Below are experts of layer 5 (counted from 0) of a mixture-of-experts language model. Rows are named router (the router's row for the expert), gate (a neuron's input weights, with its number), up (a neuron's input weights, with its number) and show model dimensions 0-55. Each number is 500 + 50 x the weight over its row's rms, rounded and kept within 0 to 999. Numbers have three digits each.
After each expert's rows: a language model's description of what the expert responds to. This comes from a sample of Wikipedia text that the model never trained on.

# expert 15
router:385493523608482500490513457419510538516461488492537511416586551450476502561443519495506409529587511423496533513522484481467497489483517502410517552461535529521443562552
gate0:510485490512464572445545467479420531514480430502489554620503526613464541548495507465474579488496477496470530508393438517486362513376500492463541474579536533472513532476
up0:464441469505478482571556589469569458463577552480428472460471549519585516472533454474557392562545462583456537535485524539531431502617457464542475448397483434423520515600
gate1:497468524525459554380388430528586582460452487476475568481525485490464572528572505546457471633506399550570466470541532557455496465424562532445520527562551450539595552489
up1:436449518492459507426523507400557500554502558510435517384482488537471436471509576560448478565577538480557481518502557489478514572473556575540603484447540426503493520538
gate2:415501483441495465455533550578418553586401525467438573548502606461542485477515372557466479493507546482525582629487516466528537551558515523487482495480475434471469707423
up2:585539514475553573555454471426542562552479458537548532469436495477528602483473502515549509486516550471476539498520514502463438494436446438514505516481590539480610420552
gate3:530483441560551510528496546482473547438461514458568520579538527473561488552513480495539552595486508460451397482557498560435594479547511437588544512407452416494531446453
up3:552485474539500539495441407425490476507506499450473554501562573544591486507438522506573511570493542579456428508542428533417533470506549341458519460441477533527462460484
gate4:463462540462446467475542508451471490562530561469562479398470516433490561550474512543473527579527480481504508518504444514530470595583438484619517578540539552520532596526
up4:441464488513495460465433532533458484416557438527566476438554549458531507465525567441414411563423501497489513475551594504482438512613491571468575512475432500518518508520
gate5:507537533552526542487464508529484480585523455454527507537471552433431614513492542522645570446520440448493474476475414589491416517508438626520547564467371492462602432480
up5:551514488525406492519484472455468509503512497480542471482505479557567504464590476457546494451567484510515478518474484498514471470541501509521532453528511567526437449500
gate6:515364499478505545576521500466586551495572461556511503466474516581527408561478530446522490473530518501472489489478514474452506531339534456495362481540527595532554460509
up6:492527503548503499445439455630540463561484550473435585523491449445517575484544509409499534420494533570525534519561419532526502498536539556459542550514525430473520439491
gate7:477448417472468480557461603570456634473465436570500574455474545443433547539566465469496502410490498509482531502441509494503452430517458573507510496507490543362481488594
up7:497504458506515486497420514460515441478603507441447550505527489497563480464557385494461555514434479559475616535432541508535489537531514441532532597484490394472488499565
gate8:468497465518427525556518430577417490446503529487392590471531437587514366561533445504517554442612536407543527488415500526428581549351489440442502515572541554525446500429
up8:488578492491393496514503554517527565563562473527515457545472546534500494485521449602528492410518413418499548491479578584483401494462473454420495483540470432543477488502
gate9:532476471499525520558496565554526505526461468542557437452506462486522412515398547513492430542486535502520460489545378536450467525476552478362520565480528562554549567547
up9:471580428502421466476492535487507605496398599469613514383486421609493461484503583494573522563431518510453512520528402539423489541572482515478534468522494465437525524539
gate10:535513439580521463407470495478502546479503538500403467537478475483470531553475517414455545415570528501474479432552431551409546504568548450390574542510514472575474564525
up10:488512498462480511528446534465503400525439511522470559448534520461534501544421536544436509433484516565504518490515433537585378490412518547599466451525570398506528494498
gate11:460411478481494522493469489494489487499461493418524546513516553533458535499443596388492572469489546524469487476594530551517540529514498479538506543434542568473417598537
up11:555528467608513560525519558524591526515582512456595535529528506480588425368589560488526463511472441585436536483506581486532502604498441540472530562492520515544524549589
gate12:507539488547590457559514525516524582406423462496505517464521571525487475396493488476469535528430502445509576459465561423484457421504458533581502483441444559519499492566
up12:432466479450459570540558507517521511510577524555522504562468418517513538512501464563431466470586498555469494608549565574504526521515579529459512508676455537437531461423
gate13:502533517433506480471424499539484525567457459491449498524504421470469444537582492583438573529579585432634475563459485523440474544515464499555579533510525462610446516466
up13:551503511493530506474572481423576496502519472579530531497489557461597491495499541467512477540459510522446502451524440497576543485438585542439550463481515443357485541493
gate14:510510475505485543497523440486488548565495508520584473483519438507504562504499443599463554393520519446518487495505463594499538547476420528422498507538416515443513516523
up14:535419507561517594472480552460541478509421508490529590449497481452448446546556435510566509523507377534480465590405487458476515495556545575467472532641589575516413427506
gate15:530351546520464564531485542477467617518565422476526478408532513586435439494490514547459456518541552508490438513490495502435441517455523529535426489507527629468578523511
up15:570568484535598409487480598600528476513467520555454463399486576493536508580453517520396470559542471524440511547500504530407532512564547534411436417482557586564532404557
gate16:571560511501533438499439446432557546507508495506471404517470472490454535501467562474529587538498566579520550498544579570500512487485512466497502524482482450554535539526
up16:528542501478422454428497514518526459495548593479521572531505411439558445458516482550454504399530410542561399556506527503640527492424524471567529572553426493401466555522
gate17:475423563540527462480545432560496464407468573546560456444512607428484492433490478666464478483421546488438424421447487514460498502495472528386442571526499427557492499415
up17:443409553540538469495606556504467522439518541483514434502486556418492428476536436545524492484532586443452465456397527416561431472457519517492522522538542412542536518383
Prepositions and commas joining names to offices, places and dates in biographies, such as MP for, son of, by, at, against.

# expert 13
router:435574412472494462520520420467540533498499482395469540470478416449416576515446529503501548484481547488419510456582503402482423501426452590548524525498459570468449534579
gate0:454427515537509492491523480464442508520487525540487506512518459543482537527364486422508563461438514554516465604607533589558419477387447557535481581570564509581550507499
up0:405464543451466433532461477571492521458471436569512513516501582512487462498414511487480513514528474524488490557580499535566536538534470397620508516555516516526469460487
gate1:408500486421550527510472538486540535570512482517479567489508528563432499512516529538502493471415531508554519477540445425505491542432463437556513453557485502542505427423
up1:543514612559559576494499533576492510486494511455455442489571437488560494498528573518573521464556463547573563454552566507487493541496495518521514436439551547539480533570
gate2:452467548532507403519504481518544543504475633510559461529503508435549470548607529518459468540478623502414512438509544443547508486440524445483533485542439456575505401593
up2:569588508481503611506471530545502440537546396543504535483577518549398529462430439475444534424559420445554544539499418550508476532464414573470507498524475532415500506529
gate3:512583493500482516536511479463491567450595541510519532474504507516522543496522449546520494533495538417421492393419525555515488508487526434484464535483578548505571539522
up3:537558570510438527541516429463528540431520649526492577545508545586562512495526470542557479578476490480504522365477511476506479451490578407556467581525573490570594391513
gate4:530514587527518489415547545494508434534458484533498536576502479563477508435479554573595539475486551472484440409506442530543522508351454579484506475392520539468509458510
up4:518473446525525542480455406545516502507471490507524554540378490538439498509548593573524504523558581459482393395489636513515548539530502505529536526525575545416540486504
gate5:468536572524433456515419453431494471515555550493420531441539470464569497538516413536480471483464592501513525484495476460441511499492455504542499578508480472550434462517
up5:481496534521558497552545569530496504549479579507531527471434563498460487431508542535517438558577414418503550504599492544531503627501534510431496463559508535412534575529
gate6:397441525520439522564462483457553536442506491481458474479494491497463532532506411443516512489544404533474542418582486506399404434473527534496511525512410543543375491511
up6:575410488495482490530477552470533427501423446544411515520546459465465545507519541561579454463465590558546477585564460396528469571593504528419473514464596460463500474504
gate7:590503520510385435613470462535444472463542478495491536496484439488515566594459456463516456530526447537542509476474435536442558559451506523416492540460503475450524500462
up7:505492490458488529516501485493487556523459553586461510552454561493516508426513542538438415549544529437478610481547574487492483436562404530562559414518445505528505513535
gate8:532475429485519477570436504562522435539442505542611511465460516448512538472599502415554441555479438367531630549504480453465458477469584525517555490533510480519524595553
up8:490459508474524510462466516534520520462550518531390571547506456460456403562475451505405554506459485555506466475548467532643491520556494488492545532538524584415421486468
gate9:482573420532511456547565476538558430488519547538535463515517538485473500537446418407403574484560485432428520442432521500515468571554448526477574564535488547526497485537
up9:482451575456478472533527511508491578448503485555539601506488428411526465565340518564484507446477369464544533589483383538484487491477543435582573458481423456499490413567
gate10:466554494494443475549528561499573445521496493563553474554533484678482480523514435514455534513601391445540557480565485466442431492527512476467515463493561442457530560465
up10:462469448515449488527482471573495458465524426514493467493541571469492454453568497451537465514504511566524537492471518413573550553531578466482446346624474507451559577577
gate11:523483479525520337463510471548584520570419463520523433482533433501564490438525445461424485443468590427517454496401480578484488519487507407596416501530469548533492534584
up11:514482362451476560464457390514459540496480444482417406484476484571453361497474480617546397513555551381497470525438513636495451450509445482485506467443458538484446532562
gate12:443560414492494458502462485485517513486547517472506508523505516431472549512402450569544517507493593499539500575543509463502441505461504459500523496444488478508530569502
up12:419523454463557547481426519547550465454520487556512506474488558443459567548367467506520536456444516510474483531634467448462410562504450507437551532468517455561479523549
gate13:544501500539558488514541474474544423446541449513500535492471398445436493459508472574391435556496459464564475551534460449533526534519501470539508516487487502494526465441
up13:502550433523453511434483603467528498566461540549510488517459532533575538491531550378557471455577434449448467527528465388457529498543472501558481459515653518519482461521
gate14:464518453492485520529590489458604569468450472536469468588506559485427592525540408516510561487446478477465466448452571459505445418491413491492363457542486615619420569520
up14:589417565534530503513486458538413540476524488441456465466500533542484525526411492477496596506532486558569574505416461571540549563487596449445648587506540494493519490498
gate15:410577482497500495476474541456519513483542451569527449520519555447547455567392481501519519475441482498498588493479451433497471557455480476472424531506564530537530504412
up15:466536469488579473410446459557431465402556530526487484532555529518455493508451489431548537452476441473497584501439489422465447530540459442464539492515408449587530505414
gate16:494444490461517529487605525510577462475527439571458485517507511582471415490547439481478460522526517511561465466507521463480590456489499430511561495505578524529545458568
up16:604436505531510396503455538355555548486473418611426477538535551534487436467584443484439489505451498557501483570584451477528489574385502482483583449546478553438484422519
gate17:439530541419511502582536509579507522488539505440416390524376448496495463497469545486424468508481460418598520516593440459519543488526498528427559455472521510393511476503
up17:467480586508455526543510464488543536618506535556553342512424507473373401490425505507507430488483560475493475493500516490462452412544500516512582478468573488452471402441
Of inside titles and phrases, and opening parentheses before birth dates, conversions or translations, such as Albums of, (6 ft, (October.

# expert 9
router:492539467579571431471488485483550571507435522512519538516600493527401471561565556546473524435551495398439520448481443454477583590493523593464461560537475508425491485535
gate0:540406420529520458415531488541517481481496584580599506465525541519521565584409504453542477394514409503508551465430413413424496468493574482528497432545537494392450401456
up0:492529484494497446410471445513525397501522426378424537514487554492600472443495505543427542573596512565409474403506627475572504474485523485417603535484579332471491514495
gate1:550464545491459601472565504463431602469469495446503550483552480594547497442567515489559501474501449379575563494624511471506524469471511553470572525429468521513571569470
up1:428512536555518421461506476413526515529500451428483500410494458504511393456506415509490509464523491518543593489587540478519652441540457515527468512448538501628564479474
gate2:494511474516448487407529462565537505512507442533484442478502541522485382590524489482478438458519573547461549584583516410515460413486469498463614461470446489504571486490
up2:467460479506495383518516472481515599484474564410454505496475517479437594460488571554528494444459362400528514445544540537517555517592522515476455567566494520505431517456
gate3:496557489376497486529581574471524488623618576537459461534569435583537508563475561474417518538506452522505463516493478431511498495545518521525500485569494416519526512529
up3:584586476530551529461523532426449595455495474545596540504523527478484380483533521519533489526462490494508520584596545616474428481434497489373508532507573518539483454482
gate4:650531376508558532519556507474494545509508513561601532567488433480503572476526533597496450523506602424434454456451489487457488474518386570510597492555507435465569478557
up4:489547553501506519473500481546488498537481494507521444534491469483456525545505539624539529509545510539499518491454460448554516545566570466448527460568459453572515575499
gate5:478430538457408515614529473491461524594563525468554442442492562512459532441479436534396427420509494414522544479442521465411495524414484463514518613449508451569564495473
up5:501500450500444413463506596462507519473517430492430523424358407505635424419435548408489520543535521509508527494523573460575499512577502501520507425436519505452528484537
gate6:520536501520508475486427487487510514490577583501365435485470500526485566491516508477479542507553419445489486497510432518485640532496544549554530542455481573494448436498
up6:557446552575563516547479412496484507496492459548561572526477475488525503473468400477427406500492517525585460490544596507425395427505506471500474527547504459536508454523
gate7:461496562520465577439564458522472510492472553484572560517529513531558573524358591447634418544493425466425533458492490581489465559483462526497488507521511530522490473515
up7:477472554441573565526579499490504471467349507520555447477538518551536456464444510472532352505526515509535467485547559521463459543422410495462443444531498522475482512531
gate8:487549444479480512454516495432490522555514503520434434664495372597428510524454476513448532517475534449381562492492504565417437532425415463533492537460522440530523459581
up8:564493576443508546526521572561534448482580461551415531555554445443473392411460504503604406444527493549544465580536595467501536441461479547466537530542506566519491518516
gate9:474546555561533573521546618553546525573402508508552463551500556545567471432496458607471518473603416467396505454355465524414448390571529500466448480471532561480528488563
up9:554557532513562527460497610541563492487512465484462568454545527440545580547597496488527499578505480599533540427500580522531545564590526518566471541460538599461528512442
gate10:532459474543534498506514510468457406495564478436558441504526410483458535593446462489430560498497574497535503555529560483499404553547429449470449520544453509531550555486
up10:512475443479487490461511501549462458519423418520478474491456642523596353411547584549584436509559480467441561458458518476442532491490537548474598488492527498416463515599
gate11:568545418594508485559467538486589537494623449570418505511582470527531448427460409479496424547512492491441531558462627527489523439481509437598469410433548435590466520442
up11:614509506584492578581498493490511567467555449576465541519525538521495551458481443475432483569530552499485524485513521527472538473492470427543476442470395484428475553450
gate12:499473609516570449445517455432441492496454503512530479551524517474507537577586476535510556563608403532543566497468505450439582505437551431496479522561516488508395482468
up12:497541552485491517543455454525465568545428551489531502462447449536466612494560547532518511519589535459512546521442587540495512531627495524514499557465545441522513430451
gate13:562517490512500452455474468511467540543519465568533463449556488490489491530479496506449488508469456543522612531498415487576486516479551482547518469446506513546561506597
up13:578503477558459480480505403411552567554539582474462450483539601449451564525538482461450458459409494619418499482464425592558474474493569577531524463518539446554458403547
gate14:515562580430432429609433553488460430520520517499599553506412564521547539549406527499441479460436459556678494428565477492450452436487465529610521483501481501543448511566
up14:493599438467495497430469483469519508474506490466501403504448592528511542454526496430482395538532479494615549516493443518501512539492515497463559483523491522539496447458
gate15:422509491491355347436478508496444384427503520503552473440531523466419528501539484476431445494463552470481518523547469523549455472509515584452578467476488559494492531458
up15:475574523520482390472489483462502432574416415482493525460527539540415627528475407518443489535398538599525602624467463460518468574516529523386548395589617456448517580520
gate16:573464450483505583471499552479490545474539532455490544507511611417595479587538489524436550467485476439460534550451485521532472504482597523450514532537546583556434484523
up16:493583414481461586481465483483468460386425586509496468528490585481560502553509611475532434459609481547462470570438526569448494524513492462552543455400487587385438499450
gate17:426499552499532541457465502430537491496489346552513508522510470493470478427449493544518541527396499593476518450504490466446469496567539486489483490457547506540579471490
up17:483436585419514450445458374494541479534480570431573462440444493495608485422502534431510471480598484505464473512467523453540521539485540580519563480476541557503465472561
Numbers, digits and field labels in infoboxes, taxoboxes, stat tables and track lists, such as Coordinates, Born, 13:54, Pancrustacea.

# expert 1
router:601505399501480427554531495461502438540492484483552577542464433394471547541433495465492564504541443486522491471442487506446496549464414559489425522482548627494494548543
gate0:523504435460509461569510525484567484446448584489520521454513551501552475387491498457488444478448471588442522529596550503547409438522450441523531626511495431516501599505
up0:449579506461512611505586440428403549495525550555554538478389472539468435494451499461488502502464553472448471519490580486539341437519549552509490493543466560440499514471
gate1:614430379560471603422466517563497463518537523479513531520576500556559553585415579534512529516523484444474535449564504480484487547581510450514489547410569462557554495549
up1:494399403520460488373421533524617448659549519481518502533500493540619512486466544500460497452480552560473509458576522524408552486488517517464437575490411492489521506466
gate2:480537521437457386487485506521462463414437485587493568425507453583497594551508410470543445460443523497543556509506533541467456484408480537413512481477419556552498494440
up2:454588513519435541512524485518373485521475462541467573476493392547477518480510481530563402373426557495514553575433477533497430480478418594479536528504499516586503359588
gate3:520497418523571599579555439539562517497351476523583478512462523594579540487570534465446500479572481549479490431447468535506581490443430433444465519516502507416456420523
up3:612462466637534473540358527486479428503445517504538518550551537552517477489468491558411454574424469527499552433508511490519456477463503496536552496549484504552546451606
gate4:472563489518591472530504553416497487559507471474474475499481652506426470556514480525535514593432584452506570475593491365449566474531566506380425511486467393482547425529
up4:430544515500439429501550489448489488466452470520456546529481514473511564529457520520551558542417435538521486510429504554595442522478588570473500406464518457549482455385
gate5:607547576436453548479617457471434523598507469436538467452529442464494536479536481570448432467525592440532397454474441529502535536523488582491485506547535532478491508528
up5:607437592455466521458508459560489603603501538529540523432405502505543486514617427529495435477582568493461485433426500523555611595489523509483574463445462506492470569568
gate6:606578525497373476584541464574433479539507524521508555445498490423497458609592513520486436524591554510448485513511549453420387557446452537478515501590453476524443546448
up6:475453514417529515397509547499449470425594472485511435583510500567404535460497455461523528471542470542478599508476423423501530453575496446427540541465430470434536511565
gate7:496507584503547430460557485488475545511508438471553453494526462489516469432458512516476505405588504585468481479437532488450548492485502510350485503471523556500467452473
up7:466436496529509529542541480519472535500527463500433468460492541461517497488540463459581552527492415572509519563563482534444461475499561443371553578504458470418579526633
gate8:359448469525636525407437539466432530526551500499530507460538549516488451566516516507491443522457460550487512544506488509534452422527504544347646512467523453474518480528
up8:406521490457540476451511549521411501475575534507604531520543508502484463529514486485484471487453451559465579541447436473552477478528509500372635546500561495525452446553
gate9:506430509439516460459556526577499532539473496521533557427439367557537528486459474577536497562523530442552459456486459484440512439504492548488529522534527502481497365595
up9:536536446565489487453531487509520453510498458430515464495407377487437481539378471502598509523496484612506652442442513436484593516443495482456452525482466462465527607453
gate10:425494469507483411540515461457513495482479587510518476430546485550446637508515567448548635650585468465523505502487468563496479560516444440548521496450579503461479565507
up10:525538513524534489555492434469545533541488531460436477528525489419536409538484579524503580485465515584483457587482536554445529507430510482511433560469418456444548492438
gate11:501498526570540539564583462465479539492326492503404541465488413462546549413454454375578468542472549477455491555476528478439523519485475522447554442375503461587536503547
up11:439509558575522548549549471519452489459435465482429494478480472482444459559458474588605500471468453556591474532419488482466498467408479563440468501504532535570467402520
gate12:592482508514499494560484508507440445455535615549444561449507504517535584454475452470395516468619490521544436405581513455515565452478460530570521432527445494405520498472
up12:525518407451434457499440543499448523494451486461511371481591563573548478485476546581552527468384464424462472543468490538437379508591571369542459604501458535440477630525
gate13:456583556377507544440471507577499408427498541450577530552557490494546485500491514481432504521486503529467422433498481506413434521534491525546491445530423506569476382467
up13:552575573411458516457516500609469481443374472461520554590473481509543447399521526511453488438553437503549445516574514436437475513604443543515457502501377498500534463553
gate14:536615479524572503451510469495532439428506490454601467564429543502448481501518465518551592540484476552439472448403479384504560509526479541485580496581516538540525515505
up14:454511539423538559537484570520493458413488486526485394513440499552542479389472501530513512451505509497423497538451573362492497573488553519450590543509446515519489466491
gate15:482394506460585487457489514474489489494477455532476584450501510448533554476494513525488475462371506411559460504484473436500470525438458427468491434497529505463428613559
up15:551469558503474499543540493567452482518545493509467473437526414511489410507541547485500426519579516504344528519486383506537490546502515597499526561442462549464523455401
gate16:406508485522536508493474551508541436438498460523615442543494424437514528468459384594487540509506469546469532423441517489555570499463522424518436466516413436481533513469
up16:639414484454532494548486467482540557557391566425456579473424508492380475568435458465482458462503440618568402504507505444416504450538463536548513551509556581508507440531
gate17:572408520459530477436437503544518490468504525473474447421480472517456621440449527622482453510493544504604439455465426539463486523487519551436483534467543510490446565407
up17:571443580565552427475440543419408533408476534523465529539478491494522568492534511643508394503494536523531505439536527505596512508505617510495459378449488503482464554517
Quantifiers, numerals and adjectives right after the or a, and the nouns that follow, such as two, several, permanent, combined.

# expert 10
router:534485359513435500563496510525475464520474579411545553457463463449470494526518521512419494539635407543528539438492436448388477555452437560522603583486516599486458569524
gate0:457575391548432514534593482483457594415525561459425433468428477544457473455465572536526476465482627492494498525446596482473437469499480521555499557572543463476467520521
up0:425536451512413476514510508521529572437464577515448535441457515542464555431391537504517531541475569473463465503459591512433450554488477448510472485571496496446434446527
gate1:509498516389477549542487496493440544542479520530543540469402531467522468503521413455527593496545446500405531515474493543554536591593478426447525458513526506456480491483
up1:497466554487464582533478391511510544507399444469429423553538569550492453492529469535520418496448538518516512513560467445482542435476480530535431513490532472499511517474
gate2:407502489474523428564430552525431553584508487563434523473573464497450509495486422478544482517532501438465479475509524509544426541406517488517516589400422507530429532457
up2:510554490517574500560501464485493521469515466403467478491464483456566450464421435472542532553521452449535511506557567486548563458509493434446330446570345454470555470446
gate3:495529518488466508460488452554486577544644462421480559437400444535561444473509517615456554551494473441552517530516525444489578384542584472460450458460468510472546533536
up3:457488517481485520436441492557467543502448451478490486515539557564536519508426482448514433581502462495496453515577571558408552548513529523447492461461507601550563518493
gate4:407522417539486542557477519433466499506532527561528450497496560542478474539532534460512469436453576462539513451572513498459468534534532533485537507467636552565493492492
up4:563540435538451559469556509445436509530581516589503539556504485580504527476499540469483597484436541443453626457528465589473404581519512505493524495502579508497552510515
gate5:592524550589473417562435585554549486546460528418502608467572463411450534485554518493445459469555469494469573446487524476458520528469504490487508506601459480520503602478
up5:507449496409482546539584551482566483490491471589526445495468434491501535536449492464456478539411458611519458553436538510559483422514556503587497420465579494494481466517
gate6:481434571494454473560500473486544462531578588533445506538364492517589459518476408474515564504408385549504514552470573453449519459444411493483543483491495463533533503497
up6:487468462502488509431538584547504523475442388505499337511537535516502530497575540500487472408634542527479548542513466467490455580504536516497449517470615506500471487556
gate7:619514480486424475460498456527576415505513485444521491453490368497414515506535471493487459460494590579512511475573403482427568474439535481536535555556518519479492465462
up7:605514544517472479531481499447609510473545493458582494461518412467465478434532487487490456456500482605489474435562432508473527476521527496593534537605491569486513447422
gate8:575455507480507558494428511435418557397492510436442413470465534476455471422541543389487526515528509458513444467462546565607500504542512468501379506534486586507496487578
up8:457591528514474479493490427545600440468487451575494583490489523449498506555395521592571503538468529558450481506578502469506562596458509520534504549507525471508562549406
gate9:507534503461568539523502546450548509535473537468529597602494541471495433464472437437475491511571488536453530554430513524536440506550492465527579463472568478457524520486
up9:463534580434423419495488601491449442453472470519400489480529542553500573514482558404462468466487525500491480500484529501494428422509499567586490517509495437536460543521
gate10:499449615473523467542584496658438467600539402518510481536439508490498444463556523504505492504498549471505445500572447547474430508446446506427540410470524575477525523506
up10:480490615444548512433499511603393484494473499513534444503429443436510450551567468530539433510549520501543436512588469500467462527475425440499493433423495427517468459533
gate11:609482533467379529440474395500454498518518551558446555539415543368497565567574452500479452466437509470540425590534459574489488457556555553444494524473556477556442500511
up11:487540459472535458431524532516568548526576488537562538489490533459446477514519581518470445469518510546513462499458521499647524547551532463468537518485374536485659576435
gate12:408538434525557549532529564497499548516524519467572501548519443516536454518536552446502505502426573561516455441533474471425450428460513568500584453420590428537348520479
up12:565516547550370484527567462539517481499478444415447436421469473490541502572556459495553553490488519492535531458482548538343559464539500405494427520510511618496425507596
gate13:423515454546521521471506508508480465530427497522527535521596462504445445538417455467517530406503475499484463575456587445526568477517466500493528498455614522429409474464
up13:492542438392518453553489463472517498508474425584526515518436483450514517483519528428476589539586423507545552389525501436447544419526483487477491500495454489531521438519
gate14:455435474508469543542619498552557526481547543510541515545542535443492476478400470529555521524496496482528433512556557544575521526476476501560528496438518449446499469475
up14:466489453528466465528536559551470539462504418435471631483534563471514512476573587523476621535491592503562469512543498517501456528384426461555432508462504569447451498503
gate15:546545462441433434524506506517473471449479573536473494549459484475446467407533570529493543534335417451622510542514482429519517477522447504551544487519616469515468494580
up15:434542463536534517434601500488542463546469507572525608471436499516495536451514492489530516498447525481494518464422493549529441563496471530498495506513509523531497526421
gate16:429510528472476486467473595496544472495544575520444461455536493445530465550450538512432502531559556432568440523551501491489628521413420498497607448480565495491521482601
up16:564510519436505515541483365533491502502444493549564521526487479593488586504523449487545552403521541467507543464449540557516404462481529521520451533486452496515438500385
gate17:483513439505453587488458544492433561548466459475554588471542437472537442513470411552495525461475500518510465416516543548460475546480445542476571477457475609577515502440
up17:467510440549514485454529541442456500567457546560533534446573455530494467470493379530500522545594508439470473507537475483648457485513517489484501450604469511499485497541
Nouns closing a noun phrase, often after the, New, United: World, season, States, York, film, team names like Brewers, Giants.

# expert 5
router:427561414620434442509527446553545472532579540471512509527533546440485467494462531509469467491488477515537479491573434530457621578489539509621528570515490600523532610589
gate0:508465595502393479570583411547419510463567451432473442514517584607516443348449603529590495457513460479449603502467515435525503544392508491459434517444481565544479429503
up0:545499497449493496491558451560439404509513448487507507512493468560474503459477513438509551572542506431547531446495544499417518543425540490449504501454510626525430451452
gate1:520478524481502488533498451477505533656490501514539443423526470481499481542518499504494697534542407494580530530465493502492485472589554448594504540583508470519523493476
up1:417491394496496593545483478551447505457548427454511427512462481610417464523448533436496459475542512530515480528507585460494502484558449537459532523456596487507450584550
gate2:517540480489407476541602519495410566489447442459580516522510472469484500555538481491487494479533490475479469497547468500488541419523488626474501423467437413504555492566
up2:546482408436471477530517488503521451571552491525419491557499492447511460426558419463498442515559426446561526549420412488557509481599450505489496525583599586557343507500
gate3:525504456537469481468529480539378483517586471509546367399454446541497453488524510460564505513567521498519515598466415564498478447426500560521597501618549542515481458363
up3:480521490569517539527508403464495497547616490489557464584449541550459509547450518486523622529489516426439481521431522588563517474519478559494494447430493532553510405461
gate4:504479494548552366425598425425514540504589459515548526483479489466528557542438468485510546452418500578587562564524526635476514632451554450502434490506501532466545467422
up4:488529519605556494430578582514426575600463538507527559608523541561497481427565601510531496523548501429466440498400531366460509566531504470511500595590531532568491405544
gate5:382471566545401415487366475450499498417506566532427485538492519430498483498516495422497523485477534425519440492512464529520509530504551556581452569545518502498523501488
up5:547613444471589504508523507499530577527507409429542502471482477506490516555511457625507420537612457570475532498541547489490409469461431493413484487478445514453503450540
gate6:578490504495458569522398500473406484518467443443416489552523467430414505484644500560426480586555547538441549487455508445438559552472538534495520537501511494469514476492
up6:544529386511506511522525482482477499411555557410488511493452458455462458348501502529455491484547497533494497495554477437499517535536510522496509535397500534449544595415
gate7:567486517451388555484481426568500453584508519514514514451473511532560552506577591465504475550510528593549412492496469560454558553468488520603520413404504536521533514397
up7:567441481554576516527418556501441575621503427543650523540494442525513473441464454406497529472495526482549495414462503461582554407480497427443511485435549543548488561581
gate8:427374528510442405532507575519492445549473494549533606532411540544489525376448495453440491531494544467558463482611447519513435515479498540419503494571419507571502444644
up8:567553459528580528430478521522423540488437465437389407485489532422426506552515465410510489469459528576429538472399523479447537593509481511569471550478446449489424569425
gate9:465489429525465512538495469524488458558458488509505515460507445393443622497424541512508489446505514516505520463446507541434458446560551424538507466470477553460484481524
up9:486488589472578426533553477587530530410502498509443483533493528532493463492530516498513504362524489517618419505461507445531444478471490489609442518485572441419472482594
gate10:398451478471500520476462526408440548512513478453499488532489502562522510483504470441561467448486505515539489466508559542444513574440535468464397496434470491487410531495
up10:451553521532444464505538551466467547535505545521569495584505530469529567546510464513498499500579545535545500531482520551572501407638399533497486544498560454462516478491
gate11:441534474530497450429522502529523540549473470490548539371485562529578492525452456440550511452524504484474500479510529510458552471536574475433490531655517507420498545560
up11:487504494465466484457514504469492517483436447508520454419578586553534530500496478467512522470534472598540538480526521529429588441650516507493473599621435441513448540471
gate12:516486482479432509562473556585411463496511597529522455398487468456558473554430489479413520440482450529471451475517506529534535514456576444518517460462459556448496467519
up12:351476509553643493547534408445438548459530430474394545615537544520582543489458486506490438472467472521566535509566483420485547562457487510550532518422508533513600542509
gate13:543480480549439574478470424497519517510479510568505417498623621519557478512555469551525455584512462444525572414516509457455453453472556443547499531504514526559553440504
up13:501508510521534554539499557504418510528501469556530454548569470465553404442435538552496556514478506480621544448451492540518418451556430576455460488448512534484419539491
gate14:607507327517381498506461498492552558442503490526523456553468510464499450543550486509496505478543539464455521565398493612593521497493498452504447499567412545532476481481
up14:472534407499505481559454497524395514536515480496427523480587547460523498474463438525472490560557505501484430507493573527458482439489461449472544405538493488631469572478
gate15:576566501492488469545479432440470416552393398595471392454474512502515554483518491484555459555400544533486510513615520458416513433535491494476499386479571547457491447443
up15:417532541561471543453481509567591540551477544391545569462534563467440442548534521526428479556473451466591464541436450496617485492468506558554523657599486459487390521580
gate16:452424446488675496568475543491482500515567441480474575435558508582473540538509469573433495487517515490581463480443534511472499624445500491523455472567510546520516523515
up16:471523519516456525578483479557480558484384485389437515480467618510598487484408494521621483474536516465485569509437485510496505525481507584549428548512525496513539460533
gate17:502538532506500434571458539568514526465462485463528424480420541518535502469488532477492467491655525528429460557529532542418548405481506483557550568438538424532528494495
up17:552575498586467524465513580538465481423511462430490483539464448568487530519512454502509533531660473473487564525429460545504519414483498467468528443464511492504459558418
Month names in birth dates and event dates, opening quote marks, plus dashes, commas and slashes inside numbers and table cells, such as May, ", –.